config = dict(
    n_layer=13,
    d_model=256,
    n_experts=64,
    experts_per_token=4,
    d_expert=64,
    d_shared_expert=0,
    activation='geglu',
    moe_layers=[1, 2, 3, 4, 5, 6, 7, 8, 9, 10, 11, 12],
    router_score='softmax',
    normalize_top_k=True,
    routed_scale=2.0,
    balance_loss=0.0129,
    balance_bias=False,
    init_std_router=0.0384,
    lr_router=0.000596,
    vocab_size=4582,
    norm='rmsnorm',
    norm_eps=1e-05,
    tie_embeddings=True,
    optimizer='soap_variant',
    lr=0.00285,
    beta1=0.95,
    beta2=0.99,
    grad_clip=2.0,
    batch_tokens=65536,
    seq_len=512,
    train_tokens=377200000,
    steps=5756,
    dataset='wikipedia_en',
)
Below are experts of layer 4 (counted from 0) of a mixture-of-experts language model. Rows are named router (the router's row for the expert), gate (a neuron's input weights, with its number), up (a neuron's input weights, with its number) and show model dimensions 0-255. Each number is 128 + 32 x the weight over its row's rms, rounded and kept within 0 to 255. Numbers have three digits each.
Before each expert's rows: a language model's description of what the expert responds to. This comes from a sample of Wikipedia text that the model never trained on.

# expert 48
What it handles: Modal verbs and pronouns before a verb, such as would, can, will, they, plus inner word-stem pieces like def-lect-ions, in-clud-ing.
router:106165080138195133119195078131119142087121115133114103096067112125148136107168147096179090120166111156090141092111117089157129105131157146163049061089097135160094108111098190067175094095096161111112140086119067143101118089159114097169142171140106111089148135114118087157141067098109170100134135182172074133063180154141145169155103175094108174181147116132124122117123177094089114085137185144088093159075105113174091106138137143155104130137111081132141110080149070150094170147124134112090079180093073146140129131115098138146097098144160143155111105173147174121136084125101118158064092147134099120136096111088095088075142147131122103193148141112186161076130175142127183128138139138176098148102112188125174103160184131182143087142166188082139141183130101100098138146119151
gate0:059161081150126091142137094126146091154176112120174115149132123111144144125104074115117067160111154146170248170131118158098107109106139084148110152096150106089128120098112164151124048138164150106102126086154078172096114074083086085139125125132094162117096121135109138142095123101131135084064092167145137103073159135101139153102060182161134123107125160113125139088172121112150050107126149196094184134133118077181164116118091103129155128177098098140201119174096116112154084144132156092122123159154147109170128118126160143137147098092103158098163063089117126225118118112092140098130158160102154119173056096084097133118127124119132148072139090151141153185161160096089123097132175100172124177153181132197141091112104092117187102116127075091135119109121159145108075150099126
up0:115145121136103125108169129124119085100154096122132095140110201075137105164095102164110066145059171130140173157189153117156081118088117132139141120084138115121100138132163168145152056188106151116122139152141071151047126108115103085115152157128086160096063122135097123157059135130118098068112061114135123143089145168075144211142124152084085164178132178193146177109144108088140092117150089095095135139195135123176145120100069110133134107211112081112198103155140101173176144103153140099105121108126152109156106145117091149109117128139060121163147088122145089194107105127097142170159114137089129198148113100087101113144159048142146093111136053116183191143113145109075149107128149117110129142184126118166127107107132136102116115130110092127169120102096106086103111192138140
gate1:186118163118126000161177096072124136098122130112157118113139153126113090111154169126152178110159174163115192135135120115073142062081121101125170180138151141077158094100192160124165149107140149170103103145143126123146139087063130113085188048139114226158158126166108106086117181139097124115090183097094096143113155056153179112169089133101117111188093092140093136138097130140049156100165126121118131181072071139177156085156093193164083130132166099130136079143144117137094137082099183119110124134196109115123118119094122130167102170129150122153114153159110127124105138101116098081139124154168149109132157148101141169132113130124109182122150136138121102126113135152157088134107111094133085199108112205152103142129107111125116103125081112128138095168103164142135142114187096
up1:105174132116106230119126154148115091183101134183092178137168117168170160110115134111104160101088101138162089108154127167145118190213095135111106085073114121146115146131119084162102121140143138136133110122127112099123120095160137106123085164134135071108092116101150156139129169130161132173113000186170168078141148157107106178099134132123131092079098165137169099101166139114164117122109066125158123092186150168088131117039155116162135116143126156111141145113125157120156139144188087096176101084102111134138126156144135094186119074127065133099145147096057099117172170116155140132118131068090092142083126072148157158142111115106125124155139087114114104133170083119155119182118183186136140036102124100150136125110124129161121128178179143088150125070121126105081179134081115
gate2:135074137106140112162086133060141124171113122099150136134104160129079193146143166155166156212044096149188200109119101133200096150115124152092122086147144148100117180157144120123116165068146171070136146200135076122149131091138146134110104125118110088175145190126174121116188140132152115144093106069108141140127181138184107095128071144132134132133174111139134120127120172111201065098151090101103179109181101134114108138160114071191125093073147144099131091113132105092114061124129119125164173147138123148167141149152197090099141171122132111120108154146135089102131174155155136142137118115121096061141090079156127079088084140140101100066140172137108121081096135142185100097138137177149053133126199115071156132150102172167111135120099167107148126146151140137092082103109152
up2:110099117182137145120179109136160184113097144095107190091122119130172144114146147131119094130087154132099073153153134197099167120109149161145109104162145087112141140105082142030149145150143158135115098189111133202114082137088140081160164156104090138085198119119133104166107118088124145110161171175128137138116115169084159088110070124189173129107169002113146120129151093176126103088091162130107150136137163088136148069149115121178101152124152126120149117081131080082157155186152209132072064214078095146127161099126124138140136124118104109117168126162130154110115176101157094145112101168158173151102107123134158162123131113127062145159112205100152139148095117161109154123146079143138137136140154125109098124143170141157119088081135108072044076112151111152145154156129114
gate3:169046123114149107111123131136086094150116169083098070157105181152155154087146093075097128088147153112077126163103152142163093126086075152153097072166159095128138136125126159067106102105081175159123163149120159099101171094110142138139121112061065142148120065079131140166107136123072111174135148107128122160162117153080163134102139109118080137120104141166191088153113107141110080088129128087101084109181112127129118145190110159097121137154117155084224158124215094124150154187094127109115118151099129144107131072138128057110142131086078160133090139142137137147115111132108094142108138106142116073121162133058117145104128102069149190097183062144121077130085082139139121163160125084144132166157106156143163126088131157178167106057136157073098163160154114080070141135131166
up3:080206131166177132172117174072172078092145136126133136112134113083134103159117124161149105102113110177183107162137100139061140112144136089190176158096136108097154084159075101139159150117126144104116139103141134120100103092128143089140154158154202127126078147131105072084131103155161113118072134193168152120153085103078139109134097104126168086164165129130126126159122142100138112126173124137189137131128135163149142086095134136138103147045153109154065124159119081116183149071187137122110094114161150078179110175190197091152186168129155107169164089078114075157101110114157142139155165147109125219150123119180199136139150157175086094126074192089081150113161184137136105129077129136138119119144135113110152129148108105161110095146107057102099173073116107112151104117143122
gate4:107142143146109102121093094123171150139145172146139151138149184182155116093091114157145098121147118113154128115128157180111115141108131093131086101157107115139159186087086131121122065092142089073145049197112188107130122167158195174114121113133132100107140166169132085155145123133086116152125107094179143115105129159144108115138142061110141086095074115117074116136037074132181165132096151127082094144148112079091109124192185147117039093106132139160148094166158107116124136125135132163131117137123053119102177106061185127092130102138089105142125113116143123115112107185105139128110117116187102187150187139134096168127127096116130125154107124127135146105163177181195164093109155047168071044064143096172150178098115118119107109174092138138113161134170189114130126146088153
up4:088130203167111093116087082159175148153135148136140150138130143145159132072132130182106116092137113090129186092116148188158107148099094091194108140143129118102133134100134106104143077096161141108169059152127176124106095142161172157151135127131151133113127139191136128155152109161108146177096139082176148065118145160163173131115129101108160104128100142117058087138056067122158157191114133127101075099167103098100107107178191121091123115145133139154136104129153135110146142130174140128100130179115071127135158130042176163135125107122091154117087118097115095099074154163058141106113125125168130198132147131168115156142161083113096106201078134170155181097197180151156174131113189033163091081063158108186134161118116102136089122144133159137121158091161120124115091164101132
gate5:101113161135142087170115172173093110148128098111097134148143128120144114165119138185152064144095081153087173120068133129126120039140108193202154168111096071099137177082086137150148097139081141205135165096202148132160130148102169127096145169058165092149163058124124103140104106135144119135140130098065129092149165166091122146146104114180210171170062100168141099139166100118160167090137133167159126174134070143128145158128121110106137138179180132072142090150137108123148067078183067041103141109104166133151149149106105141157146084133133195079076111167114180094109132119080167107122124115125140125107082115129136119115158207126134084124146151139168152129120110157120083106154103148169125153100083111153094166130161135149111114109087085097136140123126151123117129095098148
up5:170100126125173154102134174089180134119088110178139103114142108145155107116131110158108134102138096120151137119144146131126191192127138094161141148103172135160136121074155122138090140170077147146097158197117129100185118146190067130183098178045052140136114151131140163142132129127101142107146137159113133136168102114124126125165116160163100157064154083035123131148078189143070151117130109106138194123093146159091126091087119152107111171163125129150135144164165132113102139140101162128194073073078096099134153106124132133157104148105134106088116141202173118121144134129134165159131134151063143137120149146137101082119074163130097138156141125096151052142182140191081113139120090197121034181178124148117115108136088153180072153116139115047132146130157082156085188140104146
gate6:137120092081130173089198113157125110090081100178167115166136149135109119212147095137159132145154078144122084141140116104114073079127118134119048162140122112131114122170110126080114153100136173141172135076163096072084095134127146055131162076133162140156135084108162125121192113125079110166124156103129145131122082124133177144225176183115117173154129139149096124131127103138134153126138068125162142168106153087122073077172152148142185156105204162117128181087172198137106143103103159071105199160176139099117111140141149088114119136126193144129134213160116090151111099166126140148148163154141121148137110136080132058176109133192136118120128122131149131090108150103089110150189176143157137126094137159107164162193105150121121153132096197110129137147162094131095135065148103
up6:175138133142129152077164114183122068120085136137152124159133203157121135188135085125138099120153112121067103140118151152128066083129114140082094179133116105149116138115098135091128127119099151185152117082160133064099121081137108061130171077132135136139134075132136115077185117107037068133170155086137136136114109129149145191170165178118141113127149145136133156133153119110150111171102063120107119145067144103142085055167128142158170107119132121129096166096185174118134161134126140079132196153155138128101169134141116132145112139075171129109141226128058062114134059137127110137164143148122084100134140156115152098153108168175136101136127152155122113102044104143060124161132178165167147140107126147123088190167124139105152178104120197099142078164136094150071137108172077
gate7:131142177091135160113058123175111142135149084120163145143174153160108051099140104121142150153126126163141087111061136131112108180131088152104128142117142108190106124144103131139088154092129135153151155160118178129111177119115127095111106088130116160131164096105082124170190136131159111145160174146146119127134207167099091209080097207151186120157084138111097095139104101112114060150129094135128094117135084112143149077173163082142157154083136099127148156209074155157105135187106105143079162141094154114140157029127155077107080106088120089123093121103088139110179108088100117127099126094098166106100153126161107117159085146127037116065151090154129067104098124080089105163162131141134135165157172139124136115121128089097073164112105113095120145102151209102167102120139180
up7:114122124150159114138146134114170106104148102165078127156169162155124142117130111126133134156123087154133108066069130164120205132114121196086134085083143109113032098124147083113119175154145123114114101094123106122138120103165071054129102089125111087073176134151122094158167112108139078132134124181136134112096131180054111124136082155157156089166079110100171123146106094119141156141092090179082098051092143088152183102179125155090138110123158081137175158162091144127106115132126124169108092092129064131121175132165120110131098123107115153082131153136096121186160109171137134137134086062136157116076170186130176079194101095155045157152126089169086078118111093069136110088118103171130107109105149155141185092096115082169081108133106136108108113081138169151111155106071086

# expert 14
What it handles: Periods, closing parentheses and quotes ending sentences or author citations, especially in species lists, such as (L.) and ".
router:125119128147124137101168186077093157164103147093088126155115104139142178083135072168151136154193148122154166116122164114134170117150129097137099166168147134194101117113133126183129096136075112148095108089114156103112069155065125099111125132178071138091080143146149092159148153110126116096148088098087131122134131083085138172116140163133155133147110102159184171159123081078091186153109147092086115194113118207124115056093138184171172091115089192152171095165114140066117128089127080113163104117126115161103169154158135086092098135066151128088124116145109110098115121117149094087150148136186137133142071185145211091188081098142185081172157117107133120110157138104120128180106122125095121069128154105140114110142158122182122170095181085037111093095161113132101109127138125
gate0:083079136154199133144191139158144140133126145086065071159167106142110125126110132095099055118138143147084110209124118134187140172058182081129138172076138104147175158114053106141148122161149109107141148134135127153132122113102134185168140111102149079124111145126130156109135122180086108152155125143155170099134168110131148131107112148213143159168115103142150177113130193093111104083104136160122140198107146100147157036100120133173176101121160139048138187138146117135185120115128093091104086193133150087103119146122158119129110156062113121151144079080130142056173156148113139112083148122166115107116100146096100058116096172127077141143102121158094105145119098082073095156122147153140134138071151110169079106135154136109187138079162142102152129151126059182117114082134133
up0:130135148148122110094100078050169154160193127147144176098109162121135164140126099145101125163148154167165098134120112089097101147127181145171090112161140148101144141133190092114143148118127147108077124135098169109172168120165089140133166131160146094115154144103110087125123126136159183073159098093145101221094106092110122146198122102087156119130143093120130143139172132195088171122129154113124081123093152140184057163091085119076133155124140188130147092116113104059080138133098145132159138140149115216138162141121101174120114100192129049166087164156086200114096167082113115138134148159125139136135155075095148091185088057104169116136096129075175116099154162128122170141185126121104231130175107122128125109140143114129106083120066082131163121113118120137090125166095082
gate1:137129096101167153147153145135125137093118096106085115155140181108101102131111174115117124194112137108121127139131163164215089174161126144039171163143139155132124149170102191146056155135107115145069131064140145066088203146099063107137112107090147145153127148144181141067172134161075103112148129134128166112166163159098095178182117151128190109169100090140123122147095134138194093139140164164113174169165133054095140138135090136149093147188134114084122045123165157142111095085130108108097135093127160119098167149100092092085149126160075120148121144164120136090128152112132090101127106146070095103098119104113072070087150138127172188097121047127158161110145066116128096128153135143126152087162077121111141085119109137140150081130032124155158118129114152130178099110140139
up1:093121133170137069143118117123157143182086139126137115140145141124123118079121081107119145127180125129167140137166080079066115135144134111199121085092102121108165115096156062107158113154144100126172148160079105192160065090107131147071158093165179130120136062152092081193129106129210124130124116128167133153082115135104134094077129128138103197095115160092111125093128119119090175104101103102159100081130132164139144143163137128052144112127167077149157174160075167092192155174098130084124118152131118117165117173087106127148153171082105155131121043127094090168132116150133168097140151156181153115153158174161099141177151161113083115159145191123130088117091197100109179124116168131110092138115180115124081194186148177175107134101186128134116127150167066134115124147077129
gate2:130169158147112121161164158115164119100199132096125124136109123081120170062136163122071087137125104109159096162116092166144068148130152143103195098158068169058167062136210115175118102099149131185147167133095140129084089101073076126128153054183204141093150174144205138123121094110129095090129121140139173115149086115125133144157148162137087149131150102106113082196128097134096126145153157179141081125138144078134108138144166169091129125115125110094148120080149120115071145119125138135076159086150144090162172203167110119145168140143148116143098153096062083099159099122139123153149129122140149086113126098102136085150091100088172132052127159084123117123133095092099094092139181138107145076163170125136124128130137131141126110150054107188157104144124114040102121176125079
up2:112174156171102177173141144129155132128164170131096101169080151107150194118182117168094120139147142137144086182153127180101107137097132139157154095142125139133178078141177117158150145115135140110147169174094113170116112101092093125165145047096175157123108135174186120081134159133139141121149142196152229106160120092147105146159124097119103215118167107126103148120137123148119150127198061140183074128111173109106107155144112169136179112090124085116139132111161174125060108161110171165114157106112160073179178165142145126153177146134115130094108106160050074127120107090112151189132107100125164130157157083123157095205140103123144087106155183115144092118122103064099163100158169138171103089172159052127074134122137129109107089128075131152128095128138072097152101133139099
gate3:135128144091115112086088106096126139126141122151134128131058134112152096123209136113126119085138079134115127131171124125138089142165102149136056083120166068085156076117120126154140088175152112135132146076085108134102122147060090084073182133147188115155140114112154144098150080111150147112139142100161135192141117146131183100102149138084156101133192080167099120124095139129104130169083131161148154105137096106145131149176131109203154183165150179106032070049136098148173154103188109122053140132132180097102164189110121133146147168126120142114164094084096173147151144086169103132112135169141148090115131028090130153135117146107183165118068192138162163120110132117089152116092152087120158090113083145143122079115183119145129073154147144130067144170142168101123114146092120
up3:088164070125143168110083108066095101112134119159117069155143101129109082139109157059178116119117063074121122145136081102169107134093203150178140120137143099121119125169154141145177127124088100096115135164077065124112189147160142115081102118061070162125103066089142200120107109146118126097107159149135115071119162173132116117110140117139112113143185147097198142089158108118138190119150108149161081152172174142159142133175149168151145093102112137199125135134170117132116093152091143129150128139142111148138050095156129189134127109140178142123078076167095104130134086116087077113102148117153130075140183147143155143117117040184074127143136103121119077136108077091109135132145124116209110159141156102061135126123173102117138130157126105178127163149085056106079123193146119
gate4:146153146056140146061149177098132171115100149117117133084151114166123082120134173153110167103092191152147118099118113095147096171108173074184099130151057130114148136128125163156192127116110153223160159096105201092153105158081078085101087148107147111061082125055127138148135154137140124164108089083124070146125123079106123113172114149145113135159076176142081159220119127110131140173151166097116090124096120107143144140156131128135135142118090137118133142192089108149099164131179131129097137127169143085097053135116077111104087164131115175156134144172102120130125101155167125119082162194156137150132105124150090113110101136084092127083088143133088094111107158141139039103110175098066140083073160145059100117087151134108127161168128116084134153148096114117103139063157125
up4:134144139215125099165091027157126119110157092169160133093131150085112104097134080100157147139134097095140110169123142164169143122121140160158110113107167151116110152149148095122113106139168090108100124134157059175069158086125110165147158122057134132210179126181146108132093147163143180064207128150140102108139146108152139094125131154126156098133139023088159112083108123113168058095129132168145132098118122143130103156110104141085107124173179134120184122082094161113128124125064139130082146152098114146171173081133142143129170127120106082168116124158096183152145113142102121184098174114131193101150131124169135093124177126138157177130096099123122132178181131108099195137179163131151091123144087131189087081142108147154124095052107119153149114101160102099107058133071097
gate5:149114097047080114117111135132188100156116137149173173152161131057189132096158166170157103111155114176147192126050190135161180126082112159098158149128182109169158183162104147102128167110110144143131117132128139090075084183140106167168101108137127116186142162100106127145171139109074116157118117087149118114121083119147142139116087118151076141162138121112111160115136149121124176131076085043134108098137129195192111128087151133086128116125168204177125150145123108155136096126132099121125130095132149177101100131095155080100143071126181152122144180194148120107124169114128111147154103159104075169101156222161103200115095111156132116067091082122131111138200095096176125161129118128139111156166123181091124121128066151086124135124135132086193169124139142141123130078168126
up5:124109081071076159170155137122165124113143140155192182158150161058178166117136150176166128076177124155112172139087170154135199126076114153101151110145177081155170196135132153089132176108118125153130151173107122107062131147130139115181085115121116113143125145095104124127123145080106154170083129091114095098106105135161155140138137109205089172183146152095120180090162154137097156112086111104147109160161136182250118136092112138092112087093143203199137158162119142132132097117117103111129116109130147144117126117125149125111142071078158099133138142152098120124142165172117115113143132131099088174128143196138161183138098106173170132047147123133175130165178109069211112165144098116184087109160141153103135120131114142089128087130154151110183191138150099128126133112181124
gate6:115083115182156178168122119165101161103134174115166122102141111046101152135106143132104185168090104130095147114154110173145079075169123116092123139125135144149167155150088125202089181159192140161109155100160097116158141148121116095097105177173174117108136160121176121156189141177095152151164152105096139135076154104159137143128184169155157057126132149070134127163118107137181141164121092117107183124161093189181109148174125117122080120162079142100116099109142212116097184094074121062107100126164104124088155121134146128071132121090160077169092175182095168126107138152144140126117142175104097115124080183132121148086090132184095129109151118124158200077158129150154104131083140115101139075102103093104106084131065162130159067119118131158135130134099174159103065125137090
up6:084084137141145135105104189132046125136113141121094165106166080123163109119196144139050141127117101114136140131218134153104119129136107128173144162140145135119159155178136098107128123100123146158139094145112112138156114151057091157118103118126158106190146122151168147131137169155136091130144129084136108152166182139165186129100163125172118125096129097154108106128091059196097150175157128152158157130110081096088129063124178116055101154094201115102140164110093195107126116117187105164106115157159184082129146177149189137095139157162114131117158174161135084166074195153180109126101093066138125132071123153083074159153138150177092134125104146185112124095158134141143125091114167173098078150154155103156175114188118155150198063098100143134134119089113168139132104074129103
gate7:168162118160148116135081118087130148097122054092059137111139115079160085154104171099118101098188104096158084126123106138138108143050121130143119145179186161115087141109121177079120118109142119183126088137093113126127100131115130168123134165153181114162120127140162149108166103146146104092128125152151134128094132106108147137132140160118211152141138105119155137138147130113112143167156112165125097105132114120084214109101120083147147161164139143104211095063160164107135159122056151111109087132123092146169179074161102097092168104174099153076145116062185150148160112089102112161141153087085077149175112153164189126121137060158116201139171173091115137132068145073055101079096096171114127123176164105139071166102076104142130168087150180135138169110133135117189104093117132
up7:167175118157134139154103176097155153088069120159112198078130119173156138120094114101076069123133080076119115144152082163150060137101148129103164102146136180132090106100065125083068094163098091137185100140123137159154131119082179082140102130108134125122088110075112131106125125084134094144102149180120097087091149166137140170137182140125143123084164101112154148134142132192141107109105098162079136133116153119109136145193107189078162140146120137147186153111137129148092118133113172132071125104096100141122067113144124145082147096122156149081155123174128161108144173052122137115114159118171159174155152152170141117144100113150133153158119111146181044177152199045165140101101086132136097127126166092147142141064160090103063139107208140102141096147058163114139092141068147

# expert 50
What it handles: Commas and linking words starting a new clause, such as that, as, which, was, but, when, in narrative prose.
router:095083167080184121091133188078080114223165079124143137099155093165108079079111172119146158183181136076106169105174176109087087128154166118190140133095114158154130155167126140148115114124106098165153107143157185090144117182086169118100118125147146127177106121074089129165108098121146184164067091119102110168131163129121079097133117164144132118115119177149138097137104070105139102154177158177155174142130146140142164104138154107090103115156086091141105133165082120124158215161123094116113149135116130121155133103103072123088149120121144166145162077175163150159088144146086159097163128121156173127149153076177109146125156116150142101099130163157101076127174167076101126126127147079099064135159135166093136114108132183157153127138170135086101115091066129197159092067196136
gate4:090177092167104161105115127156110119161140073148130172155166144173095157105140074105122076170082147139127152119102106143136103123149158078062100112123108144173148075169168145090127083175154148107091152122196200170111097139146150107104083120107140199175181157131157103166085160150147152128129091153124131155094165169150203091135149090147113142103157122115128141057203084086127139075219145100099097071135186117121132143147141073152149111162140102136155141175134141138082114134131111103163169090110166177175128109077156092151105042136153122137108091136112109171142128139096131093072102149126108120117099100142137141091122107158082122192114115118146110130121184178157161108182149084165145124109120082082143122151190094114145204174164153123155106158131133116062131103118165
up4:141196127130114155120117139144129100153140097101097117143173116175083084156128128077078065150109141138159122087109138145190118106188173047105131091136115182146171152143147121107141091125150108141088203108168149163143098144150158193114104098120155150157180150146205152209101171166144166105124139142162127162125178138185182120094071099179088150106118124115125128134162085114139117126220148087123067078133210126103126157139171122139095113106163121128156151137082130131104104187130109166174148120083179141147134115148100098101175061145180136122093082145100168128162142119083142114105156134140102120107142134131127126118058138133056123161141133121152099127142172115120131083196144149141112129076151105067135128150112128104164193187168081138135051124102130113159128085083140
gate5:134136139162104147138140175165112102179123076064115164092137119184165119082053105146146137137089153111090132159072097126111125158105189163131130143180129170120173125187195104158152163115133123146127151178132140129093169172147119154167143115121086132094233132113178149065055173162119143142112066097083120161134129216120102116124083154157091166078190098058153136114127098099104197067160125104138106127071162119097124169117156105164075152102120068151137094137093085160172145055126140144085127141122138111146118045125109130166133123144100153136155167102118119110160076112114098107104156155177112087113107168148106099102035192148086145101141159149102103122121174136145133116100094100138127102099126107170128166136109111113113129152095155099129119092096099119138092114113128
up5:115111103130109129085146138095112118128090095084079133083125109118121146101090125134116155097150097116108144159102149104084092128090115131134090202193141174108107127129213096131108127093136179089128145137105156151142116172160099169124141140157104149112133073104163156168103180185074151133140119098121110150117097151191159165161124162100135139079150119104118149130148085126119164113149177157174043125105111156070141127111146163157076226123126145126115061133089089073129114086115133113132081131041123136144112174134146150130174102151125158117161129145157083112107101108114118154093200169126124034110126133187103145111107161053168132105168152171138084131125132125126085113082062095090113106131169184147066165143114070159157149194120090115119141076069090070130098118105118
gate6:123121108143123131158131124145108161161208127155050192160141100153127155123114123101134087111130162103158099141159112116138137132097131102163160109149110168153147156153124158114138129119113073175146123117131112124074198107096138084143183102079145066064138164134075113053099138105113163069141139094137096136119161135107090067097113113137127113108050048074141168114125042090110146160169140193057151153075171161105095119078168141147125114100133089155179139064116138138106122100077119139106156127070119123123182054111064153117141122138131087130153120142149110122102075133170125138139111183151173119135150196138117146155101125115106126103154111065154124082129212111133103164137119082127063119152144131159150138083124154155116128104152181045094097153096118160148091108150084
up6:084091133189146104191157171149127114137124079146108079129114121096130169168169086163122112126106120164149122151129102130111103170097133161090145159099163118083117178168117105169090077124184155095174109144044161090161133121152088131124146098096128151171125157122131162114172116061130164125122160174128126166170155102155157160169155098146127169200194115167166132103146146135055113137090139183089122109124096137060126165182069112103121105142127146093117111206079156146094177100149156190171121142121178082115118160132165127163121186099173141125098214150149140140132094150120115149170107155105097129141120087073089079164099013107096139129123153179178109109126127085124156142181106152129153102133122194135115138112068137149131124123122100153162153103173111132158132161164121
gate7:100060149120104140087147175086121137105104164111106124128173095106112095146145207164122111101092137096080152101192119158094103131112173129144098086063067123135136167113141179162144113144134073180162089095156157097105141106154136118071156076162112114103132105175147144151184117080155103094098108077104091000063099131122167113117109134134167177127132082121098126145130155116120174184095147141090154159149083197113169096158110125129123177099130098127095149154153109181123143161074059112110169152102134095159162100175132101152208106153107152138120115082104095112114146124090104131184084100153180128118096220154085114148166155116117113142120130116125150147086148132151086140129113119153137135179175103063130127095121109158153117125099130089105156133069184158112178119101127
up7:136122107099157102113164103121131094158124125160092122151100100166162197117105135106146112124212167160121066117112144152155176089147096125103123156114135136090166153081190070101108156134104148142123134152155131135054085146131106125142076121113186138145147180134096060068098169163094143118110163147209169159153146152124173122125187172161098100105095154192138122079096095153122129115127125121175112129117161149198069106120162138133136118088076102120126135065144166089148118129173158142064150107203113110122096127108137095054057173175153158106135126152101179123143065138146127107082135132134111169102130034103184154155066131163134111128128182099098183089142115135138138146135153135077101100089142100181099132092169100162101134122135170157167128101196100166103119133131123
gate8:143180139133131172163103157171105153194166103116089145040156105110087122130131088112118151105052108150136105171079140148116172176071132134104106103121187059126109131172147137199115152145166133128132147150174158146179105105125145134126145124128070072129139131174124170149164149120120192108164099102151140091137132101156145064161142098107127099147105178129106139126158093169159121092142101160147108166146064143173132215139110139097086142186109123146168085095072159145069142156060127169126154122143152091114110179176146136171126137136097197140159129133148097166080160109138140106077106101161149123144128162158124193125135160175126168152186098144163082075114197159075098146188148138070115113083112077147122159116099177105164129128110092147130101111166166130113170074123124
up8:179106105155100155117111113099130095107140109112126127142148102167099144188070151113163118088086124109150103097151135101177169130153114150102118125169128107169093154126106131163113098067076204128098166137181129133141161100071160163136177136176121129095163164104173192086128186108095148147167177128096130135124143080087157112030124119085102159103099136114098121149162132128096145197185091139124134048111116114166058144090131132132143150129155147153141192162153140145127161159122148160135161201150127120155133164245145136107104159129089124110116101131102123165177165153162099122121120199132145143152140137159104185107144118206168142135165104112101109087069153093094126109121124092126131184089118099095145186109145129152106136121074141077174151055142101145079163109120181
gate9:119133141205210168129089162117161108182101172163148110174159133111083117095178069101100119137124107181124137111117111157129116155150134123164149113075155124141137114140063128159101090142075100134186123128119113124138108189082105158087149137125182131100163146117134087140146124119094118157089098141096091103111144138098105110114116175068152131136135112154132155081155129127111118133110119157102154107125143096198136153096109145127173120079115145147113094117124117187138109147156150111043087147141099052167134157167048064081060190106120169040111125084160133156140085134165147118095146184155177139122137125174131154082185160148092123207172053143152165132139134157139184143103114143083165082058121136114087164128153076128067112112089133117123125123060106122130113117075130
up9:133102098173126195160135159110155138136201093143135171124113144124136194170194139150138119114163139145137104151126127152110175149139095145150149133103132080108141166124053082112116180148136141099153141170141191091151088058158113138159130103100154127131160155122121104151123152126146134152172083136153114157101176144143142160108173073146092200109088093073114117105122110134106099106119145138088053160146130038128058150108165085182131177141073147148080155125058182100121162146103158134115044139112154125074124140126104129108131131104141099125129125126159150112154145094137087101065125084109138198137100134197218129083130171126090141144172142164070103080085119104143132159136091143131138111091149120183153066063127135121112129179109110121095143137189142197138168113083108
gate10:115094102163142140135134192118044143102142106136078164162116125158094110126126134080101132099094158144113136105129148137175099112137150162150133136177105152114122074162070100169143121140136117208138145119100180172070095081132161114127151121125132054147167115086143084148147199131125137084096138150165172071116133117144118109086137206151136137054107125122161134075117117114162150175161134204155108126140160106176102174128105102117131134179173122168085115158166131113165142183065086098104119132142132033185217046178129092099139137117091174103100154112130153106161058164115140103120124095146134107113166152089147120167069132175148144115137117111133154172099179118125126128069094104064138113097095164117115111146131133152190138098109138126115150114103197139104141065122109
up10:109176109098153115191155098163171138162103163160182155058174177125145085121186059172175131129118068107136184136091124101138099147143109102136081129141133128129125134110139131142132139157185139088112111129140118180141157098099091155173077104084138177151128084122109150176147079116125174113143063157049116140110097149084134130188135110136117146124132158171104076163166095120136152066101125114129139123125073110095179095200142090158171086129183159114095153123097083171065143107127152097150110148076129170067120119080143142163083065111159114162155141094130142118112146147113139124073083094158112148104111151135127109105148079111102114128149150094138086182098180158128078130197177126150108116073086112104201109119120135136097197180166148158137098144112064107170140175130153
gate11:103171116114163130130114144121116132123145084148085166132195120133108176099067115111163115083141098166125054182067088120146124066091108096132133150177117160166099116128114160093162129184127180142092119133123153149143125140142165087195131120142151154091148134114127098109132097136093142151167121074076100142155179148165155110153143028162099132170064160086125114189170144048129081147177166149114065101128050137194155129095093147155126102144112098081122155170149114129144130088132074072140196071119130114192123109126079169083175147138128100121155113139175142112138131118148120146073102191121034142090077108133109132137138111104132142133144158114174143157121145169134077121143166137171097130123166155082098138112153149076174102107176125111141120124104125147145079118069093
up11:151125166156107134155147146083178162095120120153161109133189136072117200093080097121127161075205093142099128126093109149156115106083083140132126119159064148148096105146113125097155090204107143171093092128140154143154118116162150115162165092149164152096116157148114079118160149151082138110191150112075140103136163211115075125184116048135153100127092128107116138104133165089147069208127147154144125098100102079166156107074098128100142115156107088048091133150214072105149107122138063070116136143142138099143151117158113154075137175108187113105119120104210150065161128106143062119103133166128056108115112126099118090150181118126133077088087110124124148123132084125123127093128161155154092104126161127091117087102152157088124107129144157122122126127133141163138085137063081